Weights of a small mixture-of-experts language model, trained from scratch on English Wikipedia: 8 layers, a shared expert of 128 neurons.
Below are experts of layer 3 (counted from 0) of a mixture-of-experts language model. Rows are named router (the router's row for the expert) and show model dimensions 0-223. Each number is 128 + 32 x the weight over its row's rms, rounded and kept within 0 to 255. Numbers have three digits each.
After each expert's rows: a language model's description of what the expert responds to. This comes from a sample of Wikipedia text that the model never trained on.

# expert 13
router:106194152121127152189218096057152147102167149112118110130126132176169084173102149165121164072171089142165138151128130144144092141155071101094142086177086080157118115096136142100172118091141127176126117135134164143126131132092105151178094091112044117121058140130148077110086103150083124113183132138150162107141090151116138107132129158113098113140150090134146150143135108110137170137140105111147181114095156205079109077129143186109115108198114128191163149059182086122138109107067170107116122108132153136082155151147134066152083140124145178175131121203111089074120159087131131079093172163104077086160126182162104132137148118054134114111116094081126099131150132124121169131139
It responds to: Coordinating and relative connectives. Conjunctions and relative pronouns joining list items or clauses, mostly and, also or, which, but, who, e.g. "1960 or 1961".

# expert 59
router:165092144145146153193132160146106171145120106121085131154152171111154119114078079139149187107095099145138164109116125131096079183125087115078107161087052159101118133081148075150156118108085102089157167135158168091091178151120076137111144142106156072143053159124110146126202161078095122089129100123186098165079142137129134159128160166151148125184135162111088148129150154129126093172124116161102162091193104142110104152132087159131092183145109150145109062163133119119105091124172084083127138187105144099112131103095106123139075167113180184097101179081124090114173152167051139205151128138111090107170041114119150090140160068135103104154135141130129110126140070132119121150131
It responds to: Math variables, blank cells. The variable x in LaTeX formulas, blank table cells and dashes in discographies, plus year digits, such as 800x400, —.

# expert 18
router:105102136082101158162098138160168185152087145147134087163077168123148133077110064114123148123061131146109102169142031142116070149166145141112113085139080116125151122134119052098144122077045131167157139125119174138125162112159116113184098142141138131181056132152109115141152140138111128092152110137150072142086147145141144123186157108147074111190174123172069143110139143171103141117080098071046170134135137140145093118104110104144091146079106145142119131138123083064116157103154112083120135180109151133103084123107063139132140133153125213103111183165135158138168092116104142181121112156158181120167077123177177107176156093125157151125116178160142112143131063151108089158132
It responds to: Capital initials, abbreviations. Single capital letters and short abbreviations at the start of names or in tables, e.g. U.S., vs., Vol., No, initials like H, A.

# expert 40
router:152091147139142151195123153141109164143119095119102133154145172116145116106070080138138182113090096136131166107120120129083078186124086122079102147096048161102115131079141076152160114101093108092148157136162178090111176150125072152110154138107156065148049163119110140133197165072094119098118095122186097168074139135129126155129146164155150130180132165114095135117155151124130082164126116159105158095195108140105104145138081155135092182140107157140117067157127121116089091125164087089126123195101143097108130096096105119141070175114170178094108181085112092115166148167056134211150128157115080120169035109126143090140168082134091095151120142142130104122141073136117121152121
It responds to: Nouns after prepositions. Content nouns and word ends after of, the, for or on in running prose, e.g. food, Police, Labour, the void, bracket.

# expert 22
router:158105145151156156184116156145101166149136124136098126145153182096155135112079075113143176101077102127116167097125131114069094181110086117074099160102056166119117120085139079139164112089105092098137167131159183086121171160119059144109146159126143066151060153124113152148213154077109114112113100126183106156071148131126112142117149163150141121183135167122080153115147162116127088175112107165100160093200098142105078158159085159148093174162090165149112059140126125116093092115171087090128158172105142099123129100109104118135082179129172183100107179091113115124162154159072130208140127158088064101167059104125134094145162085142099101160133132139122109138124072143130114151127
It responds to: Infobox bullets, place words. Bullet points in population and area infoboxes (• Total, • Water), plus place-name words and digits, e.g. New, River, District, Township.

# expert 60
router:097131155148079107146072119105165144115158190136133132076152115131188064131187176074120077135127087154127152105141119139128093094096139148092176098200196143125153094153119141070156168118108169127124080136156069139162061154078154134146168098118138155169159128109156124107136134133067128170077157104080157102134121123097158153158104116030118086120118169225096140203136123128163119076111094103125144111152169164136132093201153111119145111162104106180158109098111122151121137147141159149099121134138137136169161119086084122097155138131085143114103169145151153134103127105157096072132142055145127149194146147154119056062127112141142161087115136072170124114157081090141099120151
It responds to: Definite article, possessives. The word the and possessive determiners its, their, our before nouns, often after of, in or to, e.g. population of the village.

# expert 20
router:163107135138148142120179100104157148107134063068128125139092127155122117114075064104110172121108111127136140132135120159110163084144110113085162132129108139120143056117135175114136087141088143167110155124160191092123132153117111124175068133120141045107186124146120098114144121120083110122113102198105138169118165098130158172125107120223123083114184165130061140171102094118145112126088080076103198122119143171173051178061176162197113109099134135096161130167122122077141173168113092148154124105115144173108085161189104142130124084141142149112088139121112173154092205107157135190118133143137167158123149145207109146121084079184120147140091108166140112116124072109133132093117
It responds to: Definite article. The word the or The, mostly after prepositions or at sentence and article starts, as in "of the United States", "The season".

# expert 61
router:138065164149069167152088124122097145162142148101112145103145193107130108133051088126124192077068121128132154171113117158134080162134094127093127172091127118156116132077137140197159115125121172101150164101124164123125167193135081117130170211122174074129105157135115220131194157165078122124123128135149106183080122105187104189147156116146124100191157156124111145119137152130109039138095125145117115151214118168158122162125118167125119164141077164120130067211080132097131093123103159136133118170093130119116119108125111149142115155132128122101110206111111098123133120154075124134152121126103115104199058084119169102129169080138111131162140155143107094108144071136140088114127
It responds to: Directions and place words. between, and compass or geographic name words like North, South, United, High, River, often before States, School, Carolina.

# expert 32
router:104155153154169171140161120128112140169182100105140139151086168128196101127132138098143132133110099176131101086171150158131106196137136024077158146118089103162158153097166150157159145160067117130124136163133160112101140142141076102105110122069137073149094090115156118083119134130112122191124124144151129142142133147158063091133155140126085157135140119149106164129117141150112066080105148126154174102097109132095105127127129179120148113082156199149134070129145118061120127107206085120146175112096127135186120114100064158133107130178156174181116157124124132115094082146092099169125152057091120132183067135156092068100167132157103118154058181154180136106134217154156130085165
It responds to: Capitalized name starts. Opening pieces of capitalized names and titles, such as Bar, Gu, Ab, Is, Al, in sports rosters, song titles and place names.

# expert 17
router:163097152147152150201123140149111171143118106121095139150152172107150118113067080135154185117089102142141162103109121134087084187116092120092113154084055153105121135085153074151165127099092110098154168133162175095108182154122076150116150142112151065146051156128114143143202160082097123105122109122191100176063147137128124156128149168155148135180135163124087140127156162128130088175122113163099153101193106142110110151136083153129095187146105156148115068167134119124096087120170091094131122188115149095113132102096104125147074165110177177100105186080115097118170150165052139213151127150110086118166041113118149090146164077137099101155128150133129099125134076144115122158124
It responds to: Name endings, year digits. Endings of surnames and place names such as -ton, -son, -in, plus digits inside years like 19-5-0 in discographies.

# expert 38
router:101132198102171142105105126126106174140179163146130131132110164150213177137168185123157137074108073100097143138134131140129081176130157131106155139100104165126149107096131114115130129118094162115099131102112105175142149143139082110133061107112095115105122159177112164060161125102122173111124135172097107212106097139159112156093152100127151131118148212136067185143161162114114192100152095150173095113211148204169171140145167177092145142154155113098146071095127085083077071087174149125106149116133134141103101118149097071124102132169142155109098170167128148127129101121080143167096117087094076139158129155128164057089118134096113115116079141136121088082088171148056108105132
It responds to: Single capital initials. Lone capital letters beginning names, acronyms or initials, such as S in Sasanian, T. Sherman, Kyle G-ee, CUB.

# expert 55
router:162092153145140154200132152149112167141118104120098132150150174112156117101074079134149180111088100143140161110117123128089086189131086118081106154087048158102127132084138079149164128102099103089143166138164178102107176157123070144119147135109155066144055148127109143140206165080098117106120102123187104162080148133129126156132154169159148137181133162108092144113154153134126089169127112161102157098200096139114102150138084159134098185141109158145110071162134124116093087123169092093128132187104140088114122105097103114137071172114177186099106187086118098119164142169051136210143125148105082117171039105114148088151165076139101097155124144136130104126134070132115121157116
It responds to: Word pieces in names. Later pieces of multi-token words and names, often before commas or pipes, e.g. Homec-oming, Vierkl-au, noon, colony.

# expert 53
router:162094156145148150201124158147106169135119102120118136159144178122155128112076082138140185112103110145129171113110124123090088196115093116078108146096057158100112134093142070146175128105103100104156170146158175092099187154126065132108146137104153061153058142128112145136210162077094107100127101120187115168077147145126134163130162152160143132176147164120097137127162162132129079169121118153097151106194109153110114155142082160128092182148107156150112068153139115124097088123180085093136130192108147097115122107108109122137081173125178186102103187089114094118175143175060135213162121149109083114167046113123157096153170081134100102163132148137125101127141077137118126159122
It responds to: Table pipes and fragments. Pipe separators after names in sports and chart tables, plus odd mid-word pieces and function words, such as Met-rol-ina, for.

# expert 5
router:153095108175154118154166146126130131136128088136104156090114118134078079138146097121124153065131148166104111141110117063118113137081147138104122167154126114170095186177168118126170086128144114152128109107178123092128110187078114159134139132148119116160142115104108109128149128172139112133148121119151154164112108138133118196172110076133161103089137166133115085136113134136096110207188181080176141214152148179179103136114078121151054096122124182120154107149127039095118091171183148146095145089138099126158206129106067169117116118074165219154076122027138082121114175150134113116141142041109108137155090131135141076137130092122143088128103129095121137147109160118154150184090
It responds to: Mid-word vowel syllables. Middle pieces of names and words, often vowel-plus-consonant after a capital, such as F-al-un, H-ol-stein, f-ilm, sl-ab.

# expert 45
router:152052132119145119200152187095121156129142134135119153174169174110151132097044079135161191135131093099151141125135133162113092176092090116067092178121105131103129157109129070162107120075123148096123130163146178130101138142090089131082152140114164065156088146111138169131162108122106101111125093155188078130116145147110103161161167166172116126174115201121047114129139188114142065119113109172067203133136115146137103105152118136145072206092133148133132108156109136089129103133186099123135141143117124117146120120143134156140073136142175158126111135105135119116143172135112117172165131117093073126212069077159199064144149087144112095154148157164137096100164070140107126164167
It responds to: Accented and foreign letters. Accented Latin letters inside foreign names (ö, á, ó), non-Latin script such as Japanese or Chinese, and U in U.S. or United.

# expert 23
router:160097149148143164200123146141105167140119105120100128156147177114150120111074080142143181112094100139130166109127119125086084194118096120080105156091054157097119130080144073147168124101099106096149174136156180093108179155119075139103146138111152065149046153130112142142204163080100125102121097121189103166074141137131129158127151169159151138177136166115093139123148151128128085169126112165098158099198106149106100151133074156132095187141106158143111072158129116119098085120169080086128128191118142098114128107095103127147074172116177174099107186084113091114168151165056144212147122145110087118167045105115147092149164075128105102151137154134131102127134068131117123156127
It responds to: Capitalized name starts. First capitalized words of names and titles in lists and tables, such as Small, White, Gold, Marine, Philadelphia, plus blank cells.

# expert 11
router:156090150145147156196117150149106163137117110122097127150146169108148117106072078136153176105085105134128164102111115124083080194115085115077098150091054154098120126089140074143167119098086102085147164135160175086118174154114075144111148144110157069148048156126114147139196162076092113098115100115187097161073142130126126159129148167161149132172130163116086138107156157128121082171123117155105156094198097146106105146140081152132095178145104162143108061154133122115098092114168088090124146193110147100111123098094107119133074161107168178098100185083105094117166151164056136208152123151105080120168042108118146088143163078135097098153124140132128103123140071134114122138120
It responds to: Tables, digits, parentheses. Digits, opening parentheses and pipes in election and filmography tables, plus some verbs and surnames, such as 0.1-9, (, reducing.

# expert 58
router:129132092199090172159052136105169162178145101082129129090114134123159092117102121133112119113123095171140177127143088063119141081150158094099141094117104120125186143158102171162156139147100121107114128154124132136127107120127124105163050117143079093190149131075104145112160109141118116191115132143090052167066109111080119093173135165116111135118133194143132144106119120067109037167149108076140115102136149173175099113069085117086072153161179155121114094182206070105162106126065114142164160057129143157128168138173111157130091149066117179147111106142113158134118127119084095148143154126162071115187141118159097100112134157146129163109128119138108143178154082170098175109129
It responds to: Given names and particles. First names and name particles like de, Le, La, often after pipes or commas in lists, e.g. John, David, Prix de Rome.

# expert 24
router:157090148142143168195127137138109171138120106121108133155149179110150119104072084147155181112091108137137162102110118123088079192129083115075109152092057159101116130090144073147167135105094106098148162130163170098105182148125075144117150134107152061147044155123110141154204162088093118101119094118190105165079139132135128153126165170164147127176135164110090143126150159128131089169132115164107157100198102135109102144130084158133095177150108162141114069159129128118095084116173087083122148185112146102117125103092100115146074166109180182098106178086117102124165152164053130212144127154112082115169045104113149092137163073146087101153126153131129101120130068131122117156122
It responds to: Coordinate digits, topic nouns. Digits inside decimal coordinates and climate-table figures, plus field or subject nouns like literature, music, television, Liberal, Chicago.

# expert 42
router:162095150148140147200125150141108169135114106123102125154149178119152119106074080133138185110091100138141164108113121124092081188127090121086108152090054157103105137086139073152169123105095104093147171141161174095108181152126075140115148142109147066143053155128111135136207170084100118098123090113189102172070137133122124147134161162163147132182138167122086138124152155131126090164124107161095159100190106148108108153135075159127095188138110153145113070155136117125093080123168087092133128190094134099119124104096099128141073167115168181092108183079119088127164151176056134210151123148102083112167047104123142083150171075144108099152129153132130099120139072137115121153123
It responds to: Mixed table and word pieces. Mixed group: decimal points in climate tables, pipe cells in sports tables, and varied word pieces like pre, post, Rock, events, entertainment.

# expert 27
router:162092145143149162201122147143105169140117111124105131155153183115149122114075082138157188114098098141141163109117118127093088197125089122078106155095056158103121131092151079148165127104101107097153158137162170090111185152121072146114146147110155067150051142128113147147205166084098120103127106124192104167081150142133130155126156170165152131169137170111087145126156160128133093177128116166107163100199105145107112154135082153130098186144105163145112069157133120127101085123175086091130117191111146098116134106103102127146076168112176185098101188087124102120165145172048140214151129152118083116172046110121154097142163082141094101160125153136131106125138074138121126167127
It responds to: Mixed word fragments. Mixed tokens with no clear pattern: word endings like ry, ing, ra, role nouns like composer or architect, and bare spaces in lists and tables.

# expert 21
router:135111119154138151183031123096100119153128114107161215112150131155126135124134117132159161147138125079129196155111113117134124146161111094087151081137083135135119144110137066145116129119152089138164109145101130112090138152104153129128124117116157126100090137206118143096149109136136134129123124129165074158080157169137134164225195164150117097200067108131143138122114128142141107219122136082106112139173086131109161129122125163166107158084099153120072083173153130152145121067182162116145124150086107086128088091097086153147070159138142164075072163111139115163078135128119133176139129178130099099120102124100090043110089100093108125166151148096158150197101129150055163035136
It responds to: Indefinite articles. Articles and determiners starting a noun phrase, mostly a, an, A, this, another, plus capital letters opening codes like O in OUL or /A.

# expert 4
router:160096157149150153201125150144114174135120109120101128152145177108152123106075081138150188111097104135136163110119124130084089189118090124074102150095051154103114136080144069151160128101103104101153162133161175086107185157128075147117148146112157063142056157121105147137211162086096114098125110118188110166073150138121122150131159166161147134175139167117092141120152160131129091173128119160107158098192102144110105155138083157133093181142105156146114070162137120122100083120174089090132129192106146087113128103099107124141078165108177181099105188085119096121168147163053135213148122149107087123170041115119148090147169075135095098150130146136131099126137069141121121153118
It responds to: Word-piece ends, closing marks. Final pieces of split words and closing quotes, pipes or periods after titles in song and album lists, e.g. tox-in, Chau-han, "Sorrow Beast".

# expert 26
router:161095148145144149201123152147111167139117097115097128156152176108151121107084078138142180109093102139140165106121122132086077185121091116078109155090051160103113134081141072142160120102095106095151161135161178093110181157123073145112146143111153066144051156128111144138207168079102119104122100120187101166076137139133128151133148166162147125180141165116095141123155150126128085168124121157096156098200103144110102156140079157130091190147107157147112075155121118119103085127173092088133114187103138103113135100091104118144074168110177178101105187084116092117163148170049141220141132150107085117171046103117143087148169077145104101156136146130122104127131078141115126152131
It responds to: Sentence-initial There. "There is/are" opening sentences in descriptive text, plus line breaks and names in lists and infoboxes, like Votes, Final, Dick.

# expert 25
router:107154142178097166194166130152103125152154154070150104093180116120163144073099081100124096107133151209120136120100107149091106162158132167121090102110088149106127132103126078123150217091088089152147115187125137101127155148134173101127110086090107142204114136068155112128190103095122138133139106113191131140089153146131126117172113197125074135117117125121132123135207106110167147173075126114094164115216108136118176144179089176165107190118136075145140096116140105117143162154138093086120141146127151135109108127090105091140083116094134146104111157113126140149131240134074123154098130117097137115151053148114123070162133070165101165116116074202136138142111131159164115158087
It responds to: Subject pronouns. Personal pronouns starting clauses, usually after a period or relative word, e.g. he, it, they, She, plus then, also.